{"n_layer": 14, "d_model": 512, "n_experts": 24, "experts_per_token": 2, "d_expert": 432, "d_shared_expert": 0, "activation": "squared_relu", "moe_layers": [1, 2, 3, 4, 5, 6, 7, 8, 9, 10, 11, 12, 13], "router_score": "softmax", "normalize_top_k": false, "routed_scale": 4.99, "balance_loss": 0.00769, "balance_bias": false, "router_cosine_scale": 20.0, "init_std_router": 0.0366, "lr_router": 0.00114, "vocab_size": 38837, "norm": "rmsnorm", "norm_eps": 1e-06, "tie_embeddings": false, "optimizer": "adamw", "lr": 0.00112, "beta1": 0.9, "beta2": 0.99, "batch_tokens": 131072, "seq_len": 1024, "train_tokens": 1183000000, "steps": 9026, "dataset": "wikipedia_en"}
Below are experts of layer 10 (counted from 0) of a mixture-of-experts language model. Rows are named router (the router's row for the expert), up (a neuron's input weights, with its number) and show model dimensions 384-511. Each number is 50 + 15 x the weight over its row's rms, rounded and kept within 0 to 99.
Before each expert's rows: a language model's description of what the expert responds to. This comes from a sample of Wikipedia text that the model never trained on.

# expert 15
What it handles: Table row-end line breaks. Line breaks ending table rows of stats, tracklists or results, plus cell numbers and position codes such as MF, FW, GK.
router:66 70 61 27 50 49 73 35 22 47 62 64 34 42 53 56 56 42 64 51 25 46 41 61 37 70 51 60 25 38 65 35 38 52 45 50 75 48 51 20 53 54 68 69 60 49 31 49 76 44 71 45 56 52 36 50 42 49 55 56 73 72 49 62 46 46 32 22 47 59 27 79 42 65 35 62 67 35 75 55 41 50 37 64 80 49 48 46 26 49 43 25 27 51 26 26 61 43 34 48 40 50 40 63 45 48 44 34 44 41 66 50 69 17 74 45 33 59 81 53 77 53 32 64 47 58 32 40
up0:72 44 57 52 34 28 63 59 51 55 31 23 40 41 52 48 38 19 65 41 46 57 60 51 68 28 63 46 33 62 48 22 37 57 67 37 41 33 52 25 73 53 46 52 39 34 51 32 53 13 27 31 38 64 46 60 62 65 26 68 47 50 24 44 32 61 67 52 49 53 55 57 53 47 63 62 42 53 71 19 48 65 61 84 35 72 30 38 48 38 50 54 50 36 61 65 67 47 40 54 22 41 99 61 47 42 55 48 63 56 53 61 63 62 64 14 74 12 65 50 48 45 61 40 66 59 77 83
up1:35 69 70 57 62 20 58 48 47 52 51 40 37 33 56 38 64 53 42 60 54 49 59 51 62 56 33 51 32 68 49 55 18 53 36 57 66 12 57 42 33 69 68 45 60 42 67 49 68 40 56 78 42 45 54 36 51 69 41 67 48 60 58 42 27 52 29 21 57 47 57 53 51 43 44 24 35 70 53 67 52 60 57 40 70 55 70 32 63 47 67 53 61 20 43 44 31 55 50 39 57 65 52 63 61 35 61 33 32 40 49 46 42 49 72 34 46 17 45 46 47 44 52 64 53 55 20 58

# expert 17
What it handles: Geographic measurement notation. Units, parentheses and symbols in coordinates, elevations, distances (′, °, km, opening bracket), plus sentence-initial possessives Its, His, Her, Their.
router:40 21 54 28 38 36 59 58 56 36 48 43 38 45 28 80 68 35 59 45 22 53 59 26 52 68 72 43 67 48 50 54 43 41 66 45 94 69 61 29 54 53 53 55 36 60 29 46 39 40 54 60 55 34 74 42 49 59 52 57 60 24 28 35 65 61 89 41 43 73 69 66 45 50 59 47 58 29 66 20 56 64 54 39 61 68 58 38 57 39 72 71 58 55 75 46 55 55 28 72 59 46 34 65 34 56 59 32 57 58 54 49 29 37 63 43 58 48 58 69 61 50 47 29 46 48 42 31
up0:39 50 58 52 51 56 29 82 22 61 21 52 48 33 63 38 39 44 31 63 63 67 37 75 47 84 41 44 34 72 45 35 51 62 56 79 51 56 51 30 34 63 44 44 60 35 71 35 68 73 71 62 33 48 48 48 31 54 46 52 47 28 66 57 32 25 33 22 52 39 50 29 29 33 45 53 79 59 49 45 68 49 56 35 31 65 36 63 36 67 75 68 40 39 50 49 51 49 32 52 50 33 47 30 58 47 59 65 56 32 36 00 47 56 34 73 62 23 50 31 55 60 18 64 40 68 57 58
up1:52 45 74 61 66 52 23 55 55 61 63 25 50 46 63 25 60 53 57 47 86 35 55 54 88 59 67 36 69 57 40 43 69 59 41 58 38 38 60 35 33 62 44 29 35 36 72 59 51 76 61 38 71 76 61 72 21 39 30 50 29 36 38 40 43 70 27 54 19 46 57 45 47 54 15 05 41 53 65 63 35 40 26 32 43 54 47 51 51 50 31 56 57 12 44 65 67 54 49 34 66 55 42 29 35 63 60 63 69 35 63 48 55 34 54 40 43 44 31 46 53 43 56 44 44 52 42 58

# expert 3
What it handles: Reporting verbs, separators. Reporting verbs (called, named, announced, stated, told), plus sentence ends, paragraph breaks and table or list separators before new items or names.
router:54 47 56 78 74 58 42 40 38 70 43 43 74 35 85 68 24 34 43 38 29 46 41 82 61 53 60 63 58 56 25 50 56 37 68 47 24 40 54 51 37 28 43 66 37 66 64 40 84 32 67 45 72 69 56 34 29 75 67 38 59 60 24 52 32 48 83 62 51 41 46 56 51 38 36 46 34 63 58 68 51 37 55 56 76 62 45 60 34 43 64 56 32 80 27 53 22 54 52 45 27 42 58 39 65 55 33 54 48 66 75 73 45 71 50 76 31 46 60 42 47 55 44 39 32 36 53 39
up0:46 32 44 69 46 64 50 57 29 23 44 49 51 17 47 70 49 45 49 69 65 75 65 71 69 46 87 43 40 52 83 65 56 58 38 50 59 10 33 33 26 43 39 45 37 19 45 40 54 40 40 57 56 72 32 60 34 45 39 64 60 54 44 53 31 31 58 54 45 37 17 71 60 54 59 48 22 64 66 68 73 54 52 43 30 78 20 69 78 56 49 56 40 60 46 58 52 56 47 51 49 44 55 54 35 46 59 50 67 65 31 25 38 34 25 81 55 59 32 57 43 25 33 56 42 51 59 47
up1:50 47 44 61 31 38 59 60 55 61 31 40 61 42 75 57 30 45 50 64 49 72 53 48 81 45 34 45 53 59 51 33 56 61 42 61 43 55 33 46 58 69 27 24 52 35 59 40 40 43 48 47 36 42 48 43 43 58 41 67 42 73 44 33 70 45 26 33 35 36 35 83 47 66 41 62 65 47 51 46 52 53 51 65 34 56 84 47 56 91 51 30 21 64 49 51 42 58 57 23 54 42 54 60 72 21 55 26 65 51 49 38 76 63 35 55 55 42 38 54 53 28 58 58 33 54 58 63

# expert 0
What it handles: Clause-boundary commas. Commas and dashes ending a noun phrase before a new clause or apposition, plus concessive words like although, while, though, which.
router:35 48 26 40 40 27 66 68 64 71 57 42 51 63 62 67 60 45 29 51 29 45 60 51 31 69 48 48 41 48 37 46 60 56 27 58 44 46 43 43 56 62 58 54 72 45 60 57 58 59 42 67 41 49 44 33 44 59 25 36 60 27 27 33 81 59 35 61 42 36 38 48 68 36 40 73 46 16 39 61 59 75 46 46 21 58 40 70 55 49 55 47 44 49 60 46 71 55 40 35 57 51 65 51 71 56 59 58 70 48 48 30 34 40 47 57 61 34 53 43 55 66 51 31 47 47 73 50
up0:59 61 64 40 63 66 61 39 31 53 48 31 43 38 60 47 69 56 49 18 52 50 49 50 47 65 40 36 45 48 52 49 45 50 46 46 44 58 52 18 67 54 29 84 35 54 69 27 68 32 70 71 70 68 27 27 34 43 54 53 91 49 69 72 44 48 61 38 47 33 31 20 57 18 78 45 48 60 60 50 60 65 53 61 11 44 68 57 51 72 48 31 81 59 67 48 57 56 45 57 31 45 46 56 40 62 77 54 43 58 62 29 47 53 65 57 53 51 15 61 53 73 88 76 36 67 72 59
up1:35 58 66 53 48 60 47 69 43 18 55 64 54 42 32 47 22 49 50 23 50 46 59 53 51 50 54 37 55 54 36 03 43 69 67 77 52 31 25 54 33 55 58 50 30 77 55 38 13 31 76 71 57 62 48 50 71 60 56 49 36 76 48 54 41 83 42 50 36 52 49 56 34 43 46 56 20 46 46 30 67 03 68 13 56 42 48 67 27 76 36 69 31 58 50 38 71 52 46 50 24 37 30 64 25 31 56 62 11 51 81 59 65 38 57 49 66 26 73 52 33 45 67 57 51 56 57 44

# expert 7
What it handles: Taxonomy and identifier fragments. Taxonomy infobox labels (Genus, Family, Phylum, Animalia, -idae) and pieces inside identifiers like CAS numbers, ISBNs, chess moves.
router:63 55 40 48 47 56 37 71 42 48 52 67 42 47 65 41 58 55 65 81 40 31 43 57 38 19 45 74 37 65 62 27 72 33 36 17 61 49 59 42 44 57 48 45 66 74 33 54 37 39 59 62 43 37 43 46 50 64 27 70 70 40 72 31 60 72 66 63 48 69 61 60 32 32 49 46 34 65 49 58 35 79 42 45 31 42 51 61 64 38 48 43 59 55 61 63 71 49 39 60 47 43 54 68 60 63 61 38 65 32 66 67 56 61 54 65 24 67 52 50 32 48 64 27 66 49 42 60
up0:53 44 44 36 68 25 42 23 53 20 52 25 59 36 52 59 60 64 62 30 40 31 53 40 48 28 65 51 34 41 63 29 48 41 57 50 54 39 57 47 18 39 76 26 55 70 39 73 38 41 19 35 38 49 44 41 30 26 58 65 78 83 37 48 64 34 63 30 48 52 53 26 69 52 74 57 81 53 34 63 65 70 43 49 36 71 64 56 38 63 34 34 43 50 82 38 63 33 46 05 59 73 52 43 43 65 43 28 58 44 57 42 68 62 64 31 48 36 58 52 38 57 21 59 47 44 40 23
up1:59 29 49 42 53 57 42 52 41 41 19 46 26 40 09 49 43 66 61 55 25 76 66 56 73 59 76 23 92 75 52 56 38 67 52 77 46 44 53 32 62 34 38 61 42 23 24 42 69 47 55 63 67 40 36 63 64 53 75 71 41 56 45 50 50 72 41 66 50 71 50 41 61 54 47 46 40 33 75 26 57 40 76 64 24 48 26 39 67 58 28 32 58 38 32 75 60 51 65 55 33 33 36 42 49 18 82 41 57 63 58 65 60 46 73 44 46 50 45 80 76 23 31 25 61 55 53 43

# expert 10
What it handles: Biography and infobox heads. Infobox field labels such as Born, Genus, Coordinates, Length, plus is after He in biographies and life-date dashes.
router:29 45 56 83 67 72 42 32 47 68 61 63 60 49 39 73 66 49 51 77 49 56 60 68 36 25 47 55 57 49 51 37 33 69 20 21 50 29 69 52 70 54 53 35 52 40 62 57 51 34 73 54 50 48 40 74 53 30 48 55 27 57 17 59 42 35 27 44 56 37 28 46 64 72 19 36 35 18 59 43 60 52 62 49 39 53 39 51 32 72 34 36 43 97 60 69 44 39 57 45 53 37 31 51 63 69 50 52 50 39 52 33 45 55 52 61 29 68 42 39 66 39 53 72 39 59 81 52
up0:43 73 49 70 58 47 66 59 34 27 60 52 30 36 21 56 48 43 50 37 34 48 43 27 70 55 76 52 65 26 11 53 56 52 64 74 68 42 50 64 32 63 50 60 27 40 69 47 12 48 77 55 41 30 46 40 58 27 47 64 69 60 50 37 09 64 58 54 47 40 38 31 52 27 48 52 71 31 42 51 44 20 60 46 20 46 27 60 30 59 27 71 48 42 65 62 39 45 48 69 55 43 56 47 69 56 45 41 35 30 42 51 37 51 47 76 28 57 61 28 43 52 27 51 61 55 42 69
up1:72 81 71 52 59 50 62 43 70 49 49 58 31 40 28 53 27 57 45 37 58 42 32 14 62 48 31 37 35 52 55 57 44 63 43 50 81 50 36 57 19 27 68 62 46 62 66 46 40 73 46 50 61 63 72 59 66 63 52 44 57 46 41 38 46 49 33 58 50 63 31 47 74 52 64 29 63 68 51 45 35 76 70 58 46 44 43 76 44 43 55 69 41 31 53 52 45 48 83 68 39 41 34 61 58 39 46 36 54 00 38 33 37 57 45 67 29 45 74 80 20 27 48 49 46 55 44 50

# expert 22
What it handles: Word-initial verb pieces. Opening fragments of verbs and nouns in running prose, such as declar, ou, Evalu, l in lags, plus however.
router:42 57 74 53 25 59 55 62 47 63 41 40 50 55 42 68 47 40 59 49 28 41 39 54 68 63 52 47 49 58 64 38 46 58 48 59 76 37 66 26 58 27 80 33 51 54 46 54 57 44 31 36 66 40 38 87 45 43 54 49 47 50 44 35 49 45 26 36 25 50 57 50 38 39 54 49 15 77 37 36 73 66 55 49 48 63 28 39 63 49 65 47 46 58 60 25 42 62 49 41 52 55 50 37 45 62 63 56 58 55 72 50 66 48 65 48 53 45 66 52 33 46 51 44 42 34 49 47
up0:70 74 65 51 24 58 50 56 48 55 61 46 52 77 72 35 67 36 47 43 85 47 36 56 51 30 48 39 38 40 50 71 28 48 12 49 23 89 40 62 61 40 60 47 38 51 57 49 77 15 61 46 64 42 60 65 57 85 58 63 43 48 22 11 67 59 61 73 33 36 58 59 38 15 48 39 63 56 57 72 42 56 43 63 62 61 36 53 37 34 46 62 38 35 44 42 57 44 42 31 47 10 49 31 88 37 71 46 65 42 40 34 18 38 39 61 29 49 41 33 40 46 37 64 54 59 60 48
up1:41 68 59 45 35 65 52 36 67 60 51 47 72 58 51 33 83 46 50 42 56 43 40 56 34 44 70 26 67 24 54 46 53 40 40 56 78 25 40 60 42 45 59 65 36 76 36 62 21 34 96 32 13 44 49 46 40 34 48 52 56 43 27 70 43 65 62 67 59 72 49 71 59 86 32 59 40 49 86 46 11 64 78 40 45 53 38 54 54 43 70 33 55 68 57 52 59 59 77 44 57 56 64 36 69 34 64 60 49 54 52 49 74 56 52 68 45 31 20 99 58 40 34 29 58 48 37 43

# expert 12
What it handles: Dates and time prepositions. Tokens leading into dates and years: the, in, at, since, month names and commas within birth dates, such as May 12, 1986.
router:45 46 59 82 51 69 62 57 38 33 60 31 56 72 34 60 54 40 46 72 44 52 56 57 48 49 35 46 88 65 45 46 38 66 33 33 72 32 68 51 39 55 64 60 68 55 38 66 65 66 37 73 54 41 69 39 59 46 50 31 55 74 21 20 44 42 26 87 37 37 58 47 43 38 28 50 39 40 43 39 49 50 65 76 57 48 37 59 52 32 33 41 45 86 23 75 47 27 68 38 20 36 54 70 46 65 72 43 34 69 70 32 38 49 68 63 64 21 47 53 62 47 39 30 60 56 56 39
up0:59 54 25 52 31 38 61 47 36 71 21 50 35 58 50 53 29 60 75 53 58 67 58 45 76 44 83 45 05 32 46 13 45 60 44 62 43 59 48 55 31 29 74 61 64 55 58 57 33 41 52 38 45 53 42 55 42 35 51 82 58 61 73 34 65 66 59 62 69 47 60 22 69 30 38 38 32 28 54 42 68 48 59 59 52 54 68 73 59 82 36 53 42 52 44 64 51 45 48 09 28 49 50 45 52 39 41 50 54 51 57 76 47 33 59 31 18 60 69 11 55 43 46 31 45 57 48 42
up1:51 65 68 57 49 35 30 46 46 74 39 46 47 37 53 38 83 78 68 66 42 58 70 48 43 48 59 75 11 53 54 59 58 24 92 53 54 57 36 60 62 65 42 57 55 50 44 60 40 80 60 25 50 25 26 47 23 84 39 36 37 42 25 79 51 41 52 51 59 77 29 72 29 61 36 66 57 42 42 63 47 74 46 44 33 38 52 62 43 26 37 28 55 55 43 86 64 61 67 70 63 45 43 48 53 54 41 32 39 40 66 60 83 26 30 71 41 52 60 46 35 60 32 79 56 30 32 72

# expert 9
What it handles: Year-prefix digits, table pipes. First three digits of years (194, 197, 201) after in, from or until, plus table pipes and header separator rows.
router:37 31 65 37 30 63 69 48 46 46 49 36 52 64 48 36 51 20 82 49 80 58 69 40 45 78 56 57 72 34 73 24 54 52 49 35 26 31 49 51 44 66 66 46 62 31 42 69 58 39 55 38 50 37 62 59 56 42 34 63 68 46 31 22 76 44 45 66 39 37 59 48 50 35 46 32 20 50 54 32 37 39 58 72 57 22 61 70 53 62 52 50 57 66 57 48 69 64 59 39 57 64 66 61 51 55 51 49 40 78 51 61 38 67 57 73 76 74 37 28 61 48 42 31 51 46 47 21
up0:60 63 33 51 88 41 47 53 54 52 51 51 46 51 41 51 33 38 59 57 33 33 66 48 45 71 50 34 50 51 58 31 46 65 60 86 58 43 08 40 51 70 36 75 50 36 28 91 44 23 59 27 52 82 32 28 49 61 52 66 38 40 51 59 42 61 22 33 38 50 35 44 40 45 66 64 49 48 48 53 67 41 57 44 50 35 37 45 42 66 58 52 25 50 48 22 46 66 67 80 45 56 46 62 60 64 37 44 51 24 42 60 38 35 57 58 60 49 65 34 16 53 50 51 94 87 41 58
up1:27 43 35 25 27 54 69 55 76 72 23 42 73 49 48 42 68 42 47 73 26 65 60 23 29 86 32 39 28 60 46 63 39 56 60 52 61 53 39 77 39 60 29 58 35 35 56 31 32 62 42 58 68 58 59 43 57 39 71 63 72 42 53 57 13 55 41 27 94 40 58 42 76 45 29 60 73 58 56 56 45 44 53 76 61 41 32 56 38 52 63 34 87 61 36 53 59 36 59 57 52 63 51 36 40 54 41 20 43 69 45 47 79 69 48 48 66 46 62 67 27 50 44 69 43 73 29 50

# expert 14
What it handles: Buildings and described objects. Articles, was and nouns describing buildings, stations, songs, companies and projects, such as built, railway, a number of.
router:43 22 58 50 40 39 67 57 61 75 43 21 66 66 62 30 50 61 30 65 63 47 70 50 38 53 59 40 55 34 39 46 54 74 59 41 75 41 62 60 44 46 51 73 42 74 56 76 64 63 50 43 35 55 69 30 73 30 42 51 42 55 42 22 62 71 57 43 58 53 46 24 34 64 39 48 33 23 69 56 45 45 62 49 45 49 49 34 60 59 65 35 64 64 69 47 71 33 44 38 36 52 61 76 54 37 58 53 50 36 60 38 53 45 70 45 57 23 32 34 44 51 37 59 29 58 72 62
up0:72 70 61 38 37 55 59 47 69 69 39 47 72 53 54 65 51 46 69 29 47 47 28 55 58 62 37 43 57 59 59 36 51 43 46 76 37 41 25 52 55 48 29 30 44 51 76 24 56 38 39 43 53 45 44 58 14 29 39 40 59 49 31 52 40 52 70 39 91 59 19 38 68 66 15 68 37 53 43 61 52 37 49 74 49 57 57 58 46 65 62 53 58 71 50 49 47 26 99 23 77 46 47 45 55 48 45 44 59 64 65 35 57 42 60 31 50 41 30 38 61 30 55 29 58 53 16 27
up1:47 43 41 49 42 39 45 45 56 59 37 90 58 49 55 56 31 37 43 46 34 42 26 35 66 53 75 41 43 49 43 21 50 51 18 57 62 63 24 68 65 87 45 47 56 43 43 50 33 37 63 43 57 84 74 50 38 63 38 72 51 54 50 24 57 50 52 47 31 47 45 44 39 34 39 38 35 72 47 44 43 41 45 51 07 42 47 49 58 44 44 44 39 45 49 69 51 53 48 30 58 55 66 40 58 37 64 63 54 54 58 64 44 66 74 57 53 57 50 42 47 12 30 34 46 41 72 71

# expert 21
What it handles: Sports competition terms. Competition words such as Cup, Championships, Final, tournament, round, winner, in sports results tables and tournament-format descriptions.
router:48 45 51 40 25 41 60 43 73 72 40 52 59 54 41 58 42 44 37 42 48 47 68 54 64 50 76 62 63 46 42 52 67 43 67 29 84 33 66 52 19 62 36 74 55 78 57 32 74 45 64 39 49 43 40 30 42 58 73 32 73 42 58 53 65 41 46 37 53 47 61 22 62 32 44 42 68 61 75 59 56 49 30 39 51 42 55 48 41 66 65 49 58 75 40 84 63 63 34 66 63 55 29 84 33 58 31 31 69 53 30 35 38 63 42 72 55 22 59 25 73 44 59 58 36 40 51 67
up0:43 78 50 57 59 53 73 42 62 55 61 36 62 59 26 60 70 59 63 32 69 53 26 26 54 74 47 75 59 42 28 48 28 53 41 36 77 43 77 53 55 53 60 36 39 57 52 64 51 81 39 50 66 75 34 69 63 42 62 61 51 30 39 64 37 30 67 52 59 35 72 63 49 41 36 41 41 41 83 64 64 73 64 62 42 75 35 38 65 43 59 62 33 51 49 51 25 55 68 46 40 56 39 21 40 47 78 45 42 67 30 17 62 62 47 69 50 53 64 41 49 50 42 48 59 30 33 40
up1:51 61 74 56 35 27 75 51 30 18 58 33 24 60 52 58 36 54 58 43 65 29 45 63 51 64 39 41 57 48 45 32 74 62 51 45 59 77 46 53 72 68 25 62 43 47 50 54 66 63 35 65 52 50 44 53 25 67 35 64 32 68 34 73 79 35 69 36 26 19 55 68 53 38 28 59 76 60 33 57 44 37 47 53 56 20 34 60 46 53 47 62 40 35 62 50 46 18 33 54 39 26 64 26 78 61 58 68 40 69 46 35 50 46 41 63 54 57 53 93 38 23 67 43 97 46 67 70

# expert 18
What it handles: Foreign name fragments. Word pieces inside non-English names in sports rosters and tables, such as Obradović, Anabel, plus party names like Labour, BJP.
router:68 44 42 67 66 60 52 75 63 61 62 62 33 46 65 69 40 53 61 82 50 51 49 57 53 24 53 67 34 31 46 49 71 38 60 37 38 45 77 25 41 39 21 69 34 62 63 54 58 64 36 58 49 49 38 46 74 55 30 42 43 43 81 32 54 39 27 30 51 79 43 60 48 39 66 61 63 57 31 39 35 40 55 65 57 63 70 22 59 48 66 60 61 65 51 29 44 72 64 53 43 40 69 61 63 41 29 54 56 42 66 47 48 32 58 48 58 75 39 62 53 57 42 50 64 40 54 43
up0:52 32 26 46 31 45 08 46 48 49 61 51 48 43 49 58 22 56 60 61 54 81 34 24 64 61 70 60 64 42 44 71 32 55 62 39 35 33 38 41 65 62 31 58 37 49 33 66 45 61 43 30 60 90 40 31 57 32 69 66 71 63 34 51 41 47 50 36 83 55 73 49 56 23 34 56 62 15 25 37 58 61 39 36 46 54 33 56 56 60 52 00 21 50 44 35 56 45 43 51 57 36 47 64 41 47 65 49 30 25 30 43 32 42 46 66 74 40 32 42 66 50 64 43 53 54 63 47
up1:50 64 67 42 36 52 30 36 76 68 71 45 79 48 14 39 36 24 41 40 40 73 78 48 28 54 52 59 45 67 61 70 67 67 26 43 40 52 17 59 55 33 38 46 46 28 67 60 64 71 75 49 47 73 69 66 44 38 54 37 76 44 48 59 78 19 43 35 34 66 50 68 61 57 45 55 70 52 48 62 57 44 64 58 49 44 62 07 71 43 34 49 34 42 85 68 55 66 16 70 19 40 53 40 36 58 60 59 56 51 33 43 60 64 35 44 50 44 49 35 42 39 52 54 47 45 50 58

# expert 23
What it handles: First names, media credits. Common first names (Bob, Tony, David) in cast and credit lists, and separators or coordinate decimals in film, game and infobox text.
router:50 61 29 65 39 53 72 63 67 27 73 32 65 41 19 69 42 63 37 68 71 58 38 23 43 74 53 54 29 32 33 62 42 39 73 46 51 67 48 65 43 29 43 64 51 70 42 50 48 81 52 51 38 48 67 30 45 75 31 75 33 35 47 50 58 53 57 48 63 63 26 26 52 57 38 39 58 61 61 54 44 45 48 52 43 33 66 64 39 49 67 52 47 57 67 41 31 60 44 64 46 38 26 60 63 35 54 49 31 27 54 73 39 40 33 77 30 49 47 43 39 52 47 39 67 26 61 28
up0:55 55 68 35 57 44 53 55 56 74 61 32 52 46 33 25 43 43 46 40 25 62 67 69 64 41 60 67 49 54 60 38 56 49 49 31 81 74 49 60 73 53 47 81 36 71 57 55 49 71 41 33 52 57 19 49 65 75 69 61 34 61 49 43 49 47 40 60 55 58 80 56 70 68 35 41 53 42 50 37 46 72 38 03 39 40 59 29 39 25 37 54 50 37 58 57 41 46 43 57 56 73 73 39 59 71 32 75 77 30 71 48 57 46 45 38 65 39 58 40 85 69 58 53 73 53 51 30
up1:47 52 51 49 13 59 59 45 64 39 55 52 87 61 37 22 53 36 53 30 29 47 52 40 55 35 30 50 56 41 52 48 29 40 46 61 63 60 34 70 56 38 51 54 49 35 44 63 62 39 44 37 32 67 35 74 72 53 73 65 53 45 50 47 43 71 40 55 54 53 51 78 44 40 81 46 50 52 23 41 49 49 43 46 47 74 47 71 57 53 52 32 43 63 35 67 52 23 48 74 68 38 44 65 50 53 29 71 37 54 74 42 44 62 60 41 29 44 66 25 81 57 38 45 26 38 46 67

# expert 19
What it handles: Possessive apostrophes, closing punctuation. Apostrophes before possessive s after names and nouns (family's, Court's), and closing ). or ." at sentence or reference ends.
router:30 80 55 38 50 45 49 48 24 37 48 35 47 59 40 35 67 60 37 37 31 56 71 61 41 39 59 22 41 60 43 51 56 54 39 45 71 65 54 69 31 26 30 39 64 50 49 47 54 73 52 70 21 43 63 35 35 56 41 55 39 50 53 30 53 47 55 41 80 41 69 39 73 30 29 59 64 64 65 34 60 32 59 46 38 53 44 67 43 39 16 71 47 36 71 16 47 57 17 46 62 41 33 45 63 51 49 65 56 17 52 75 49 65 42 51 39 56 39 24 28 55 71 60 28 45 58 63
up0:40 59 70 49 47 52 34 50 59 49 37 59 59 45 57 38 15 26 63 61 26 57 68 42 78 52 55 69 58 59 44 74 34 64 16 57 72 47 46 55 45 44 49 43 65 46 64 32 31 53 28 66 30 41 58 47 84 32 46 67 68 27 52 34 43 67 35 34 75 62 32 44 72 41 48 39 26 61 73 75 43 70 53 16 54 31 31 49 53 42 21 34 45 26 34 58 25 33 44 55 30 50 38 34 44 41 55 73 32 43 43 44 53 36 59 60 58 45 52 40 44 61 46 32 44 56 49 64
up1:67 54 57 42 50 61 38 47 60 48 43 51 31 51 61 40 25 46 53 30 56 08 75 50 46 32 31 52 29 45 46 45 41 34 31 57 55 63 08 65 35 51 50 73 52 75 73 78 45 48 49 60 78 37 43 68 47 42 52 68 47 49 57 57 60 36 44 67 22 41 65 45 31 57 46 34 69 47 42 50 67 48 64 62 53 68 38 63 63 19 34 34 79 42 75 45 34 32 55 36 17 44 52 39 28 32 77 36 60 65 63 54 53 64 68 55 45 23 30 59 40 26 48 83 57 79 56 55

# expert 16
What it handles: Title colons and decimals. Colons after book titles in bibliographies, decimal points in figures like 48.8%, sentence-ending periods, and words like Website.
router:41 57 44 70 44 35 29 83 49 56 58 23 75 69 78 45 38 30 54 60 60 62 60 66 53 64 65 61 45 72 42 27 44 77 55 37 39 25 43 56 73 66 83 60 66 66 70 50 49 48 61 32 67 61 35 57 27 50 35 67 31 46 55 59 56 47 36 52 26 25 52 69 32 51 40 65 46 31 61 20 23 37 42 41 25 31 66 48 84 21 70 37 52 34 72 39 57 57 72 42 19 31 57 43 56 41 38 33 35 42 43 68 52 46 67 63 32 47 55 74 70 25 46 25 28 54 28 43
up0:42 40 74 60 44 49 45 47 51 50 57 48 47 31 62 60 43 54 77 59 32 38 48 48 42 60 49 32 41 61 81 17 49 59 50 78 63 42 53 55 61 62 53 23 45 58 37 37 35 43 56 55 49 52 60 50 93 49 34 54 82 51 22 57 65 51 46 72 59 35 53 70 58 49 51 48 83 51 54 56 56 42 45 65 35 77 34 20 87 44 58 32 57 54 42 51 59 16 49 54 62 59 48 46 54 58 54 22 42 63 39 43 26 46 58 60 57 51 32 37 41 58 38 57 41 46 60 58
up1:29 52 44 54 55 68 37 51 50 50 29 64 88 52 17 45 38 32 58 55 36 59 41 81 32 93 34 70 33 49 45 32 39 75 29 75 35 66 57 55 46 75 68 60 62 42 46 24 35 54 35 33 26 50 49 38 70 65 28 60 59 58 54 52 61 55 55 51 82 35 34 52 45 54 59 22 50 38 54 50 53 58 53 54 53 43 50 23 51 59 74 29 35 63 39 65 56 31 73 66 48 54 74 44 15 57 62 58 39 56 62 83 63 47 58 56 41 57 36 31 69 45 47 68 32 51 60 66

# expert 6
What it handles: Digit strings, fixed openers. Digit pieces inside ISBNs, years and CAS numbers, plus fixed openers like United States, There, According to, due to.
router:39 31 39 38 57 60 61 69 39 65 49 56 43 39 30 29 37 46 64 59 77 45 48 35 57 31 55 38 39 54 41 54 44 65 46 61 43 53 77 20 42 43 64 39 26 63 34 54 70 35 36 35 52 52 68 61 50 56 54 43 56 45 48 49 40 26 37 22 25 66 39 58 26 75 34 37 45 83 41 20 45 63 66 50 61 43 39 56 41 59 48 59 20 77 81 19 56 57 60 57 75 65 62 44 70 55 76 56 67 29 57 37 29 57 65 36 52 56 33 30 42 59 65 57 38 16 46 66
up0:52 44 56 39 27 39 36 27 63 53 34 52 57 41 22 57 46 50 48 42 34 49 55 80 63 86 77 51 49 79 60 42 72 69 64 54 35 53 57 40 41 57 24 72 16 56 63 63 67 62 52 53 26 55 45 41 35 31 51 22 42 43 43 71 50 32 78 49 59 48 30 59 56 22 74 48 27 45 53 63 42 76 53 27 41 41 42 48 47 26 46 66 48 33 56 44 50 35 75 61 49 27 74 10 03 76 69 64 41 66 55 71 40 53 16 47 68 65 44 66 52 21 43 38 64 74 44 73
up1:44 51 55 52 51 30 55 49 60 53 31 62 52 49 40 62 13 54 63 44 58 49 76 62 42 89 75 40 66 45 60 26 44 46 53 80 53 50 64 68 54 50 39 45 51 47 64 41 53 41 36 41 51 47 48 66 62 25 56 38 84 82 51 57 53 33 64 50 22 75 35 58 48 64 48 69 72 58 43 70 73 56 58 58 54 54 24 49 42 38 32 66 81 19 78 33 36 25 67 41 35 17 76 42 69 76 57 58 57 45 53 64 48 66 25 57 47 41 31 67 33 67 44 66 37 71 50 60

# expert 13
What it handles: Sports-career prepositions. Prepositions (of, at, as, with) and name starts (Royal, Australian, New) in sports biographies and career records, like at first base.
router:36 46 50 52 37 59 46 50 50 32 37 43 57 32 64 56 47 48 73 71 75 32 63 76 67 44 36 57 65 49 64 60 27 52 40 63 36 34 69 48 65 57 12 60 39 62 53 46 72 44 49 66 64 37 49 46 54 53 40 49 47 27 74 46 35 60 29 75 50 30 32 68 43 72 23 30 69 54 25 42 70 60 55 48 58 42 67 48 68 37 51 40 57 65 63 39 35 33 44 71 45 44 75 22 38 58 70 76 66 70 46 49 26 61 35 75 61 50 67 22 58 59 44 57 77 40 62 39
up0:22 56 51 35 32 45 62 45 17 32 48 27 62 25 58 31 54 41 49 38 65 49 31 46 61 47 73 58 47 33 44 49 39 46 65 60 69 50 45 51 32 50 68 49 45 64 51 59 42 36 40 76 66 42 52 57 47 93 58 43 54 40 58 58 35 48 56 57 57 59 58 51 25 34 34 51 65 70 53 52 65 59 43 53 74 53 37 71 35 86 24 89 39 45 55 47 95 52 58 59 52 75 51 59 51 56 29 55 41 51 47 33 35 32 26 45 36 61 48 66 30 52 21 44 47 61 53 29
up1:41 84 48 62 89 18 27 40 30 54 69 38 51 42 87 72 48 47 75 20 51 72 56 51 65 70 77 51 38 66 65 70 48 42 81 48 55 38 44 21 31 79 62 44 44 64 49 57 55 48 48 54 39 39 63 47 34 38 52 43 50 60 64 53 37 50 39 70 41 43 64 16 44 36 15 30 50 39 60 73 67 24 67 37 65 70 55 59 53 61 48 58 67 41 58 66 35 17 51 52 43 69 53 70 35 48 33 39 48 38 36 63 30 51 42 47 33 49 63 61 34 38 46 32 52 12 52 39